config = dict(
    n_layer=12,
    d_model=224,
    n_experts=40,
    experts_per_token=2,
    activation='squared_relu',
    router_score='sigmoid',
    normalize_top_k=False,
    vocab_size=20444,
    tie_embeddings='early',
    beta1=0.95,
    steps=3638,
)
Below are experts of layer 5 (counted from 0) of a mixture-of-experts language model. Rows are named router (the router's row for the expert), up (a neuron's input weights, with its number) and show model dimensions 0-223. Each number is 500 + 50 x the weight over its row's rms, rounded and kept within 0 to 999. Numbers have three digits each.
After each expert's rows: a language model's description of what the expert responds to. This comes from a sample of Wikipedia text that the model never trained on.

# expert 33
router:488514504551439508460500472515508502526508538416507543387547475529383500456493543593474525645542589557520572482580477508546567505489565514476495473490510522537512452514511530512501436502514561464476455537416470527487591477527502474501541526557429487486519492545533579547527527490485527535458422482449445544552381451501452497551446476570602429533446462487441503428550452464467501548503384495522569471543515428504506419436520483468523480449567422436431510494528641538603451459480523479459485431494550523540493425481515563508450433501510560516383534520448535444459610504431489488513364440501452492551381558495496426559487469538491434416567522508397438508562532534478487598573
up0:531559574522496459468477453517520517459601535500459561485521528457509557541564502584570519525522453434572518549482505520492493586447520538582523412439485501492559512509492474501487552550465575527501555514538435461517520458571555454429493441405492398507488500571499549404496511541441561483570495521511592436551523465453494506466437529582545497496546538394507472433520591556482514494476502573489609569511473564491535443535512479507573521524480511485454453543475504585531420449465507619483410457366429534472519476463571512470450484446571550422435506428464549495529527496536446505454428475515477529432578512428513535413413380531444499340523508563539406416508502550598516539474
up1:510500443428489518476498660610446488624456456500469579504485489527507465448534530540488570463464512550471500505475493447465616453367485498474550391507548486459475469483496598441483419500513502452448449411426433503473480502485540525518549521543442540509494468522401514546526548537404550477484495501436504459576417555524497474505456458528556402475449626504549561442579438475517549575526514389439473489443537456515587441385478561443483505512443479502527466539516516494558502569531590451491461487470510541584466481466514542555431464439537517484433411472439522444401568576523503530516490571564471580433444479530500446484545504555500496434570466489547614455534516459468473548511
up2:495564517445540426544529527560460463490467458478463483532536440561500464419505549455535563466498497563437585550474448485537439558497488512558469529527523474487467448491495438520549539513488481509523646455530418512477465437503568350507484496594478468434491494516477495554653393477451330484468438524410642542499567491525482388525457582469606444543487429519473457509490493495501538495481490473450605558435563430525534508481494527499451444552542522531502446521515583470524426508418536498470500471531585503542510458455562465490454535553548518611457487489477519405407545432420577493503469598536506549483436486507499416514487493508477512527493525503458461586461489575461491599472
up3:508598459567445446477511520513491448413525524521484543441492584492462459445535577497536472462485524516555587531587435420596528471500446451481511567560546546415451459514463517383554474493452474416451415526466422572551464513526381487487521478505444530542534528406516563549536458476430439537475501471499538573575363506489508454560510412524604488521488462550481494461538534502539491471477501459444515502483607438524487488502494468570490406494594499396494444454467542471537459461490574428507500431564591536559479494519474561499461412492523496532413508529426465507531529504398449548483484468550562519506462531432433486550510492526476467393525439499426523417424551399475493632436
up4:437519500454453540461484550502511615502418460567475516430523524568475592480488540451493508570501506580517517465574460540496522498500529533439489558571505520542502489553560541413545448584377595508431469514498519528512424461481549504496465467480517483500432460432506479573481490547438485485483511453495526508499458560427519431561479460617515474503401503495504476492463542590473558424456494458519512496506612529557475540456543497499430430538603481456520541498579519538577357510453549492450488582475413561500439422533366580486454494502542492488490520574475550512468413405460378538441515505555486488473554447473512400515486378493500445496416489480497451530561577511514484663481
up5:404563449499524501497541514531470545526476438453525533473486437514573494429538489571563484527446558547525482478557462532549531565491438441435515562541546540539481426517591572565440438473468425461466496609484445511469430494453433521408534564515532551476503484430520476513548547531449496458518497455486560731504497489504359471536424452539549529534469510476499451528441508515418563521604505543408451469559488510416511500477492447465524524555522594529526584512539535449447491547447436521437519518519518474519527532430482478472530465481503600511449532499430422581436495476550525543559527581557550493465347452530536510554590428534568532474486496496629532543527500512487498459576
up6:481406466563483475518460525532478479507457520449476553436466539478519541503426494546455458548559534477548488530503462486562491675455581497489486464492537536427422439460592420550552538549569515457550576546473497479399447501573524411486478504406505502580512603486486557514474527517399494537531492580538521475608498464549572413475460471470475500496538495406532533420467475490450532591474467491564521499460515448522541440386467583608463541497417500509538457516591558550555529475524557510564446465556564497501501523450516509545504514461515476575542498459499420526509510516493451463548456415487502409596525441494523404552524451491570600477583512530560483570488484593536482659509
up7:463518501454533570454512480499596516495518509517545517507518484477554463455573458517414468555504426485410541562513493460466456568548548519554530495461488462495522518553537446402537447471426517605555449491447489565523551488472422361546499542484505487463500495431570505499486568585462611450534580500438529551577493448510539412519467471534607522567461443443467554502446469416531472383537459583534578469416509519453503500502516549503521615469553492447563557499541528595531453462465481492503452499450562520390493526571546475451400442544532486487480488580530501517485526478399551437522504594461498459471508534559382514516393374494468428474525543462495442587457568494585487561533
up8:560496523499585501542466484447489529495544496551407479491506491462503542497501461497461494529444386449444439619441528482462567377504480587429506463611415478482436451406531480574463539503533518518455518515537427515446558479464473529436429580481446512572507540442442547480550529490487579481490464499487567433431446442505517522542455417563504476424537461452475520615529455560511559456413511484509514470484521499508531507565475535502454520514462560510462473495570552514492340499509572585508439479514590511435443463530484478455420426377532490494488535556485629428492543493501619501514434536476545521483512524426519543536519464455476574480410503450543383529554551586563456565420
Description: Endings of German, Scandinavian and Dutch place and proper names, such as -stein, -berg, Karlsru-he, Staatlic-he, Söd-erman-land.

# expert 20
router:555513521541473574452499418484441509526587544412488457503562498536354428496522525555487470557510522521482538500583460518465524474498426491489510446494572432483460468499534411504467395476564454483504543471477500515604509487529414523526602460462429320558421498521594526520473516527501508476371489484466500492513496520535518492487655412455475438551401461463482563419458518587579508507543462450504606524532535430576542430506526432455508564437547489584481554420482510502586486515548507535446499475506568593561433432516491505584501432544435583449443529476530571515497531532413503439535462529422547445471495571510487477467447499548459533439507568489519501479499566535492478452482
up0:436504501492441556460469491453501492474581413509553470500460513437512508474468503489537444573593632530483472481375490594482494557548456500506498443449506539517505549470456504480496657527511499555500533471516496552455496458464478531521545505544435522580479576508565532493511522559504598476496394481564544542512515479520565551565453443497434350575442490520543521504524580493453524435492454474533480551413557539461559438488521412577535473566528427467527435499488500397505506475448482454470469509454528611477494482476482612429458419449489461482557479480513508466443519592548576371567412502493483465494559473444410500477595467493518488541564388459499365423505520549542469451521
up1:521462535541472586608411508436385515574476465437451450531498474533450458525534541445557500495492525531468559521517476483446493565450462513469588519532482489504465489587538486504486479501426423486420553535478475527562380508436452526530496520506554483489483479501596578437478527529588516585485499545478461529471548435549509415574560477489561586504520558371488555417462454529487517498457309551441482485451551486477518508534479556440493557548537454556485569559430622482590511467427592408531605518521585450486596568516474489471535494540525577484500380535554482568505512492462526535581519410490549562524554449482509552399438537470492485511511483516500454462472536467508432490512
up2:530493494561541521422542520535434477470557539453487498516491550484497508480376501534514471544445567479432485549437456517458516595488508430573522483463548531594470525456483394587477512546543585483498453497452521460522512514430511480507486394532445440507469500640522455504478522467495454427438439544430506440474675508467484513534505398518537493456529502483522501391492591508461461536456509469425529629615468467533526485503491487388401499442478502576509579441466473475476423452533512512435436490453632460591514461467571454504519493536448541537452541525527479623545499519549442564491459590449523392476484485502447499490479566481475498526551366499514531396515504482513548457508
up3:539500544532513515452505486503528519472486473402489471482571451492446501504548505479446454550459554665432523485489509420462544471500642466521463376477549493492465416582555516476401525438480520462586468581503514565430426513518425445507519596440481508465379590520522463462471482502443495569531425562437473486518520498480538627456509518529502474571533512487483406428538459424568487480462451531433544523514537545555538380480471503458503574380515518492496573503486501497572437512484545531443513494567443495492495580480483614451565467508551485493450440606449552518523548464521451470513523395532555528452562475493470489397456485485532524436461529482517396390502523499546421442475
up4:524598533537498462425500548473456415450416455483486522505484522475561502466464461488449545539627508447427425444479424473524506473525469472452467441428489596461400415491522562546556427523606503503450443414522501491622503477426490540497582401613504530531562490538556451474585515432513549516464470522553498489594522511562595577370586492557545498559497417437473550533569558496517550517600387497599473483472532483418451444554527501509522492524532484481406495462505544468516472466480446507491441499535627447520413527471486476541429473533553413556495552505541470495516528538406527519517530527514450516387521499555465501538493489489511508546496501460487553470454598439451522448455
up5:458492547435473563543441423527564404499517522423422517477527463490507562505451492541444482563620498536491561463570558587557531489533498402527552518461525507496435536479456443523454493531473506477555511585577454551428485481461525606441529443475489525496427560525563556447351564525523555505479501461434467489474577520533488433471609599468586455441546565540540508460404481548533479478551467436521414490456537504525398535478475444542440538561548512515467494511448484543554609525424467534514420531489504492501460497503448405465525568513559623582479439512475437454468470468505438501570467517525510485442573568540459423494535507415547525453518508505504380470544611571445455512453
up6:532526475480547393443470494603532592471507550386538487531467504486560558606368455563468539509481521542591453554528505450494531430590469481517472434566448550544508538487545490525485496560470449498607474501452510584505519504651491504476520488551536478394462536513541570456470425365464511515579447434479487604482499456472515547526477552508533556433552539560487479416523538464550456513481520499564540544479592491500488408534496459460578532586443567391504509503569535463505512485547561513460417508553474509560479476465473417466551526511483508433494422452537438373422510504546474548517510516512576585540460565514485559539536545406570464471493562488498522498533591447486578464482
up7:497457487607494539412488550456505499426497537470469419548497536492475508460467494592471416472560589447515507457564583413556436493467417476484506499434467463527461509551528589436546563487440587543476426477514533406491425518486541489512541422538408580490414434441503562542451573512389477592567466527468474504457558493475558607519438498496550525564560618523518499576537527427440519494512536540545410601476452539495595522506496539526590539520394479455575493459528486522476547546548563482464459572441495512461524425487504471453464501571510565525501546471498478523393466476483475470457487537538559531533535540595499447420549534457507482398504519583461509525444552555486414605453
up8:607438500429535586493604543483429488527448503480506434535479575522506562495437461499643512523516515510580511511579509490465514521534470432512501483536504458417510487501509313463488479458507458402556466433516521485571563511497513540524541541455531427532463564516375565613450507526462494389468488518484528533492562536461483536449459439517546463492527603485495625480510416517425477443536496531536473670523492480491501470557556483474556627465537523548436551447508476461522372536479492449529487541490654586467463489411493540550493549474474484532517459496471480578514449505481485500569429478514513574501419489546518449497487414530500470498495612504508510499462500492461427506470
Description: Spaced separators and line starts in sports or results tables and lists, coming right before a number, such as | 14, Set 5, ; 24.

# expert 13
router:513549541505466531481474514517406435582474478425529538375545572514454431461496507573446537553446585496548498509541516541470581495400533532520489450495527445521441501443554506564540556548451561499505549519521442475453555502493429534460532446554443465517444506414580524579617575479424548593414471556428552565432489437522454471483467453543534544484382441454408448474483521540531468499579548532475563519491436345476619386500430548467508486363575502425502489467471617501520501502491541476531433406529533552510419482543532519525506497546487530514490482508535530526440594495528450459570514475489504550541490496523524558550501528555493448407498522444398453484492549512466543534515
up0:485492536379499653472604578474485437517515476484500513422631517467539520436482441465465459515481483553468581519481431398448540533595591426566477465586565502480484468501614512525483481430442516544510528555505487511456483462471586522470549444560462506499411475475538495559555542539449546488573428439587457531467508539399545443561372478557429581572500497574494483469446526450474522487511464494507461455479505500533527446422491531520476500402424532592537528490485548490507458425582479486568524436501486497525552568487466573431487431486478461582525568516522484504509520529572480452556386498529478509538593557451504404482462521507472501496477526363435536479534535562458501447563
up1:485609499541473566475430464467537541463432516618495468579537479467499541396504492418420564421540546525474521527562510490574432425447494386480457538527564577462422439490551537462528518487580533564479519507545439410472475537481534349530479540579496507587430497447531434458546525541494479579429561588420519537506506421489501473500467527495524545552506531504444522480481451505481457546516550352480465488622553550543487500662496535545478380461498467494533500498576523511512330545513479514607481452513496516551519472454421531497465462585467441507500522459524455445529511589502455471492449443445512510519536503569471479465450497531532493482479489576520499429541540419493498472478
up2:506468478525519487508576509486463545499490458477617536532536494383490449542448475488464491530394501508505504533542500482533592414457539433491509507541502416560502468474557522551543479559497542500499491472492442562473503495528522607455562471523481483540528405553481545446563483569508505543497528488566497525488451451484575521549521537590519513467529479569551493485467461641438504528544469539461436503386537428612619527451540549484468412512549474511651524528412438423446595560531510455523456501510488500453411486546444531546526526470637617481414431507480399540456431468471561476543478415453438554547451515425604535545473596476477482479511486489409568520437525505473534429520
up3:418441492384533571582469526528458434539335473457479469431511548525448513405549525542624500479503539520475499610502527559490471453434473558442519510591484500493423559464569393573478444448475555551603515521504496465485435477495519446509497614509460426429465499501485549533494515386465534589529569441431543510597502516478434509529459480487531462534480503456483479518487555605528522392549550497485519593477477423474574459517466470505493533401601486474549483522552561493540489542501560473548402564543501473516513540492558504501491461561556523465465492502520518507471528467480510522534475550470577620444444503441487473552509462594452508630491494573434503566514484441456441447422
up4:497504459505485515428459471488503532497503548462540501441502570492391434445542485512487492631402517470563392508544545433565493443415392498534508423613449470452491504508569440486484565579534575488511433531500482596587522547491467469522477573403450518487505547434523460569526604430501503602565432480484517538453529534498502497497475488609557591521442474504426535506480509500496540481497542466478487495497494400489506541515476588489522520549519562394551553410422528524459502469490372456507507485607586513556484543531527446481392458430470522594461469513452534469485485506560540490490568397528507506498510559551473475504478472520466488517544614616498467407560483543496553605450
up5:465556518520480537566436475518517538464523489550449468424466531532499505522473466503540580483492419560513497551501488515552541495456478617542506444311472538478459536496420472533532545535441538520484528428475508516501507487504457537484568559479500419443407478438497469551541471579453592549434596481491491539544486534478514539554502542441508523429441463454545504371540529542491350548557531383503466538512444462506533488543475495514431463502531531468437413519496540528587439399459529530635468512484405518518528448529519518490436504369561442466512397542483488510573559543510557525568460422566521457386542503373498553509455556503600460491531523566425523531445520535463468508518
up6:447566604538496496576607509502466444564503591396486360460544491454435445451524469418431538442472458547522574539536510504545462493502489509503478405512530449580537489489488508613545475539521474482571491509521493490513396509462439411485517448445505366428448492502570482495546424482488586526480505594578475531432438466457461528488483437524442535548561561519442537533506535488478449508532553611473524441511463434438648504489579487545495516417503478536488525528530534560519477462427431475521527361557522578454450428457499470511561541505492501548524437544570471540401544453463528416456504530561488550471491525572516489512521525416457490449447467499462497466443442516592580463440
up7:489495511513563447468500557540545546522469456510550552430559585537621538499493497540458599508530513456489450515507562552562509573476479451616428506440477476529482519507498461517578507546441563437489484509413490518464570595427537483509544441574557511498583498541540587393503524523547457512476539480428606571471522508522537484488486484548551603504447446484567422522501524456559576548527478464539559504522524364539552420523512479502516504436503542509474439473563485508474509561472547496552536490527524486471471555322469489349488596478450397472473573427465467548535433544512570513575520443514483522444416481552511491551477573604461568448613523428468453462506500464529546513452
up8:513501530535461574453523465474421612493546515472611481455576537578502493450416495521493507469483589434522608516571443499506533471445441507485601487494540498545515549478446489471437522492481504410512468663538489438557584503523555472431534445585479587467518546430500452503518415444511474589539530462563532442440455542525549547478501464480505481427512606462429469471542519499535517524514469506421530553507435529482502459550588495492428463418433430462490484552525480481505470493460608396454454491477510579467530498562454485501475504605471506604548467464472564511429582560386483535547509480529453563603477464495535499461514505471522506513335501501499598528543537570580485491416
Description: Word pieces in Slavic, Turkic and other Eastern European names, mostly in football squad tables, such as -ović, -kov, Spart-ak, Gdań-sk.

# expert 31
router:471476607562396581411555470491492422530507495351488577482559483565475512532541504474478464556490531553486460461577550555523448514408529515502587479527586434468482523436532469567545590408459555503580554483497495492509434500498463527540628472527511433444354515488498548510503552544516590526455421518532508506488545444485559466512538464496572595499455487504475424536439432493503465532466439470551536526533528494437603365407456443492483474440530423469545520429499547575617463399502560494450519433488498522486470464525425492498430430473528557454488502548509515475470629494496478495521424516486525477539448518571520450400506504455505487394516504446486426517578523484552485485465
up0:454505492551476613488560559416515421507525486498540636448464458564450472479461510440585568503447496461517459502525440507487538518487450464533522396574476533499489553491518547607522482519537581516485484489367528402562431618563473552539543536523515447482473462483419402505500481591524510584519490565510431457359526433526475460539445487436504550506485515524404531541522408470464551473477491500529556479547429562451523518444447533548485468432542538433508441561514620594553441542462513406559483401425496529565555515458541482511485447436558444426478554502425489443409512489457532455517562540534513430454449439493471517451502548567466488494483550465545505470510499515491589408451
up1:436516600544460494504514498564508398522543471471446548498496442566499603482512535496538406558526544457595485480511458483455516460561491450466415527481522473529464449444493551507402409375514501495586503456512489506527504445512631509471393470533494481479439528519502541607531473454554381448538495485440508563577560580515464498496540587421572548494496479424445521543510486572511440483565495503573553494510505458482475601472501480487545447522557519517511473490414562476494400508482580475484540526516462468467496373609511474436464444505425532459533396468437462534374570530474460490542511548483486448541506521475559468530539520501494401435438390467429562645443502486518520487486
up2:484564540456460455461573465515511414597465491570489555396493560512421476475628509504506453486530489449532517454537446622466483479435526490579516457561541459450412391495475443533484583543465573542496531426453530498550574540502560515546516473470483501447484395529526440470381509511497523543513378431435506530463508484516443514472584523523521480495535573474500491471499572627470647415555570484536477512467479501495538507487498472498461417498497501550513504447461559410514459563509428494499394535490545452548450546525430445514516443441514573489454546532551482469603494598509506506531535483586453494451526597539580463438512548578517575601509478521427486496490485432537432571431
up3:561465589545438383514502435391565445490588455366560532619452482480478468515551554468470667435460498586599469438510443465461476532454472574525504553447523416494547526578449433557510497496470588536526558505454609468511482442559465442483511505543474527413543513540489485525599513610531496513601500494459519488608536547537507499495454502497568473490448594541429387542452442518550506501502528574488448506433518450394487532496540491500431472419485519487483522449498502541530493454554559518437541542496507497528469423413427519543429573485552522485439503487454516496486471467538532575542491520476520486537459454461541537508427460525472473466529586572447465589440540503446558485454
up4:437448481501476595482483366441563503508480541542491660508478574522448605444520442594481458465489641527515494463526453480462444482459502500461415448558546414558496440535596513593548494479566498508440530501549556514552538482521460513511475420544508513500553496570492452498558502517528471498494515398495447496468465433489496468422555433443525562547555562465559480483442496496520501468509465476561474562566476458411498524535517527461486442482511479508508478484428563461541539565411572533501387520443549577372481523465472567434413444435539552439523543448524445587439459445484527515580479358428428492525531474451547550545561548543490536507454493599517429573495542497523515496448
up5:534508547518475580406671527487502577520551553525456465500483474536432536522483499573480535487524562545585505487507476591552508555496430517415431482591547557488573566518530410547559476498619521456504505579514473351542483528502466563562448468658477529545437521563520385450500444532518535517473437509523427531500431517457498500515496588474490604452470563496489545523505440481476425379488428456456514562474462458561563476428465560527509500492519462445505515444507515540572603523532507485515496480587494428457477470475495505409420469558586466497474503460565536536437422626423460488517474497484466487593537622513498501500446484469493502476452500495464508441487482435559490477508
up6:465493484396624565513412481538512543531427540460541467425523517492433539405507580562472513527600514602576510471411516487483491513506464562536528501519448505525581458485500489443512501481462468471532522442502479454429488511513447584545517398477491414529544491417468471549565496583525504375515450554517483448424655483472552402476516505396544578435513428542495472486432511557488437543536543394507532574572483523437517487457389445523513532550488535553548499460387491532495489502468512519519589551427449439456513495475509396494450481503455428517471551492586501496414527472455551536555508457432523394426528483435548494451547508483536544478635522504539513558533539473507544453536
up7:423498529524496622538494351537540456541626448530508605532494492535545522423492474472489550540494457548495487475420539570435450424513420463463564559472503516488506427541566496545524418466480540446514452496546494573482409486496486511483476502537512498595480478457546520512533503538498517563542486541489467545436583465409524493481556515498462498573484543496467535543496471461482555566630462451503518492522459532455519536463564515459492444360523544494469486545520577466583625519547493505456605479536525470421547549586419501473476517529418525518551486481452439570408565508559498561585504419479485366433481480478495478479425452405551616478500381518468416491547419492478512532513
up8:538561433539467411467388464526576483394426525494578413607490469496505484554501590465472576447437474543449386451491453545499497501442502528527526377475501425513557509541500460474605583485520571547528498527503556545514513405505547519468486562540437507421478532509489470627526495569474527473637527534483561533496587568521406469503536536508546480539358570536504510515437474486464546485511434493473513425517483446463465593499601466601464506521554512552489511503527489505540518472534539474539488488521500496490460423532427492536457539471468522576422505439394456479452386489510559531565553598408431493422462484509483543555483522541437489460445493580467452515481568469505526475425
Description: Surnames and their word-piece endings in name lists and results tables, e.g. Johnson, Singh, -ová, McHale, Temirov.

# expert 6
router:503541493520402449461528474510493445583462524476404534510503499431442484496568575563479545662508492491424517530651557553499440453475435525534501466515578556483538550552478443537434463502509535545585517510342534470522463479490462457490591538455447565527485530429560499506474469436549501527462422497490453501501588372509523480513536439541525587462526487465409480553460445615499441482548443433478475565507558406488536511515498545401524482438536522565545463471519532454562403501563447538467474499437498567513449419515469462592439494538525543480449524454622516547544492571492534516551494477513573473461392444492486464482471507518495501433506530432535473581490621463569480512449
up0:523449467489592478574471562514534500584427568458510551552508478521458521467417540554498497464579575630469547527491491465516466508539444588486541477534540624495602444434534517471452453487518510531471507456560572409518484497457438513554568554531500602520505440452509490539491507496494529553510500446466589476491450495490568483385468528537525429502505402454639513434464489509497474513521460503532577384496414502584484492463471505460554490474520421413565538471455534519519586517497438493569485537481504496554439454599447459532415427517563534516429517527499436552603513575508464533539492501540542505578579456486501501514549563475510487376510555389604492459447580498420413448462
up1:489487456508426444506443523460576474487577440493433398485541473529471525426589570524492545417486468588471463525476499548544455526494475554517447509512470501444397563536512491449422489527485507487464460349540525576474561488545459544464523511508470510473449537507459527469483589537544534382532552459491543617421561538523538521481528571487568549517482434480390564566546528509457417465565503443508460492525439475510443545517521581486557503400520564584522474471474496473466537445454462528324570493567555559511519526583467530622510553511555527468433531405496520491440556501481588437510483518627430368547524520521487495473435576441534500476524503530488508518437541535549500510423
up2:489429544449502578469449527510533476547485472423499521477509576565473557532464550475519458561386485356479567590523545424465489480480408479448488435484509478508419442500520493543447533562544530507555402509510464543492490515475396456398522464447492570563487522543462472532557541461549558503570578488524532484466478475553493542516547535455429493494504465493398503471462485534529453462597545444433515455511545518475504532436456464393437555502497461454589487432579568389524499388534563507497446481517423498334457474625504472486481487498607488470469442367514514545456519524561484460474574462537467419512517479468546540467469465527479509508583632464497465536609547520461468474499
up3:545484480598446423506544479541523481582584513473416493456392492531550567531487558528612540545501443448471509477558476481537530446495469467537490531510501528530523467476501459461529450453495484524487524486401512499524456507450523485476591447501396435406438461367547547472435411500530508487499525456559506533470504518541438562506522568451494473498542452445450442605483535578448498497606552479489504488447586491555535515483508453553520576489525527475477490438563490452543381480566485503489433568481584493531596512536551421493481444566566521522444652478529560463455459533494587490559408548484550566442447425541486544461679521499520598520588519486570533487510579469541548452492
up4:402523514545462556490502540419449503529471475535495505549569487498577439535426553505492560516513546483535553493582493445517423561501397440546478533437538597515440522586558426508534429474417405534596447484479475535589497452539508596447483563570578590429522526521538517562534545476401503519450467474543486535525644522494521387476525550552448488585459520534537505510448497554475532504517438521394480478441552496489458564453501441515463496332548503511554477499505437455588459509518497499503617458545468494528504413516420523489510512492457474500566477621473465471483375498488518498447571547480526457552578380484484483492502557496523527535524552501443405513440549513572452490537
up5:556525590498506469523542387466463519445480376499434477451430515491523532476536561503468511494513438575474494440460558472390529537422429489504534427453481567460533541485421489465423477534461502470504558416547495539522453472594508456510515548580454619376491414443451538487520405490466538416531378551574488458569469509414518532493538525528619517429500441504450501493574483504527467489505517592514442455443469475455456522487445483474555539506495423494607511523518548529609474518500423503477569606483489527536417471478451608517448544473495403450497520484490496469493548531549609519559423461530530549494483484590547528428433467544496476415557422439438456497538516558477475526438
up6:511526480473393577447602497472507462530569601390421534532515577488488453503566588468561453574474480486471482495428507552562510558481391571525483461485495443556491540432464556591445476539546511496505532467446498510555546454442513511499511518545459490446425477493484550492495464467445505402581504480499562429446535539482507420578516424545477438523517601424483530486589441566434506486538478556439478542507573552482492568475527496454515514491516510543527501519482502476587497455491428528548532536490524571526429495463538636506581514532503499506464573486507426542527551476441466486542537505479517489457461500482565363537458385489350421520444440531480498521459598546540491563320
up7:502547503558509514470564514472448455445536494413552516516509374548491427465436593569427488511450541531542466453553476487435508553558425457525455486475457500517582427570447607485363442477541466551553526512424566422501530486520474450445468505511593530593490473517444495446406427491593565542553502399509496489365508486459492547544463495472597483589542536501455520520492516458457548496469529480452587513405521463442500457435544506519552501481485472513564475527521599530561427470546456568534476553499443546420530494479523459589429540546487514495532604510524467436487465602450520475520507442419590514432472521456491563530506513604588493558468440580498505560521450470507568397487
up8:470429481554443612505572406533431599512476540495547459521448463407508433505493546509433490471385458473465532433579584359598538466438532484571483552450529492512589428524465441461554595541516567513545539604401585410479454485463554484534472533481585519475480567473503395479457465579469404451495551455500542494483492471514525464555520546565508543546462556524564496458469505514463413480488424453465511519487482473512445504503508558484515505532507424534509488537520485545524472493604526486456503648411453492435404508472479465484518440470502536500394503506512468569449568600499507465481450621431567453528551547457444427446492486476499420441487520460499472529478506435524499444548
Description: Words about films, albums, episodes and their release, plus following prepositions like by, on, by the, e.g. released on DVD, written by.

# expert 32
router:454543552499488487520467503519455575577512455428440478430565494517418542490516484537418578600550636623517587499464548493523418493470403518493568491458512616499479479434493461471441484523568595513554577499433411467572463425591552470547498522514463455517423500381453541547553594395507438574413523474529473510492476433455494527411477433495580540435528436455478441473455544568606508481475336507506525489481484478506487426503517476515523496505507435536513508494487479555477451575481512502466438568585559576491479491537448453538495464545550563510449496529519571475488586582497513455505488463557502486554431436522461505511557510407450563508494555454472510449480587439518524477520
up1:602521455470528476435526568460417541486485423547505490445516657553459499486492525497460470445490475522517475479503492519463560520420504477508443540461550517492458603485511493513405403590513461393525468497507524432478439492573515452399504505520521520550524532542472527550564553475510420469483534423609574478491450470498571417352438387548574460524526515503610470497423471427548478455493487556513537428517529508543369478492437446549478466514552454515551463434564471526539545574517503527547503519526445491488503445477518558436402485478498491499569534464539593485478556529548466521533419480560498557592602528519495438552482434471447509471515447612469541520544632466451488449436
up2:528481522480487424482631503514458493637397543523453435466456459494429456541460483448543553560542590500486529548534549490474512352509452504499533437512561494454461512441545440477532436484532483522533439482454411532488553481448441520443473506528546504514564524447396505424532508480610513480463460516542534454501623409541549545543616475493515471568426448477592543474472572570499593409542497507474538496541574498509446482520510449487518524494497507557618535528460460450466482532388544553501556509497530476533437529614455444530515535461454482587508449452492521490516600550545457470619489444438451489485499517439391460570514440415514504450523472475472520380582510496470495474442
up3:545520499534452484434499532462497407537475570539496475473559501514418464510518483499661458430502650555527509395442465537487541547498391426561512498489523493506483508488516544550473525516511407534565499495480483490609566410555478480546507501470508434547483449490581443551530619454672492555472566560436483502470480430516491426488418487520543513528443490496507465499481504435591538526486456424587503551645567502524516524497500477473585506516557409405515446517521513452497439569496486634438500535476555586494519577510594477538564507497460580491549430488521506535432443521561530411461495554447523528482509498480528521522508499500410528454526507550535484478512576398465554546529
up4:541480438537475634514471576484478499488539532424498483441485436463503541525451562471554474490426539486512595475526494477503464504490483426504538476533483462505504521492486482495470491472520598537555522561483511392528527497454540463511475619456582480539444469519451505485432499490477555361465472454457525491275563470436487517442387519512484492451526474480524467477515519550520636527487448546496508596501541451498518423488512465453451481475457532546492467529529518541485428551471459459469522499624478421457415509541466450533532466441433499415473468577495407453491528416536610448557467460460502495512514410488475546509654577580532557392502500496491520486572517390514452409511
up5:529489567431498470473523578483525561457472417505525567506533511520498581485551394550467543547522611568534589513372530592552510459446525557486503478480460468511498524615460434481499490447463530472466389517527496453599452524544512534507527403542469558436446550489510487542603431452450497478518473495441505586513496461462575546499456566575480580463530530525457503414432422471495512443460421518521496529513451470494530508420499509487522515507580493491564434539509557452516410528501556514479559466514503529478573528509519439485517522479460533542483566459547595520465626567582526438556439518554473484554416541569511550462612491542424528465548475546567514445355602404546517479406
up6:491540434473406482527484537500559480394433506530466535468570537541425559556420368548498467520519529560489516408553494493460476480603511492506595501591443485573453537510521484436487547471543485452633430495575538545524520500526611502484520528551549504519521584550555549499498442493464498506405486543440472510433512553495594599451461506525469456500475473541464453582557459521579611470526487488467521534434640405474458423428499550487518495503540420536501461493434475513539511469539469484386456540487507560523500553457485530550465496544584556514480486449464551521466522431486492446382506483519467434613486483503446527464457555448555472409434611449521538535469397538489549463581
up7:489485525597575479531540457489546588546462590518463387542541401539502438446474553511471473573445434465512534491491537537458512415454425541587446488466500508400568452487635521505444525463491495462518476502463497396537476498564525607496477549498464546545445458491530559566505553652570525572421487508433536435595509491553450483536486576503468511528461554503474481412505415516453460561469531529518522423501473469508500482497529491485575513471452411499501458534521512553380474491579530554464497498517451431577492493444469505503520470486492440512360588481451488499575446567529459516462563447483592457426475481543504579553463591456516468556602530518498422532424488397518470424522
up8:587572572439486481495488514500491413431514415623497455509475407478507505563502500493514510532591437586490485511486494561456489498544432472427555571495516442645448480471474437507567426555499576536548436522430494474456500429511502438472513455418604466431479563530488539500517613481490440557533553505526546517565472501493510521571419494474552533564441483439408487512522452511527457468435542528430445538523559505494460432530607465511508441448402445638480452436582573461512476534456544555449430544393441525413552512468424468562528469458503534483540503528534433524389426522560528557516501494505500503532553532500443501471515542364444546578457522533497533541472494477590461499516
up9:556623447533531505494498553489401510476569501528483439539567511493538453478451502475537520504457510520511494479446520479631461540597496552546490533429463505515457566462589545441586554525435424519511514398430549463441556441514488503498528529481490499558471527427466484563492557512503483552482438433402495596507518542463459524490499602511446559537551511490431505424507484510480489521464490412540515474438520487463494434577600470638563456509517467511446543564503447572506504485499581595519530495514502514598607495593534493472399528471398558503457535501607455557452429516545532581664456501558418577460544497539543560497549519516463429483466474487506583508557517393520455478480
Description: Auxiliaries and relative pronouns after a clause or subject, such as had, which, who, would, plus certification-table cells like (RIAA) | Platinum.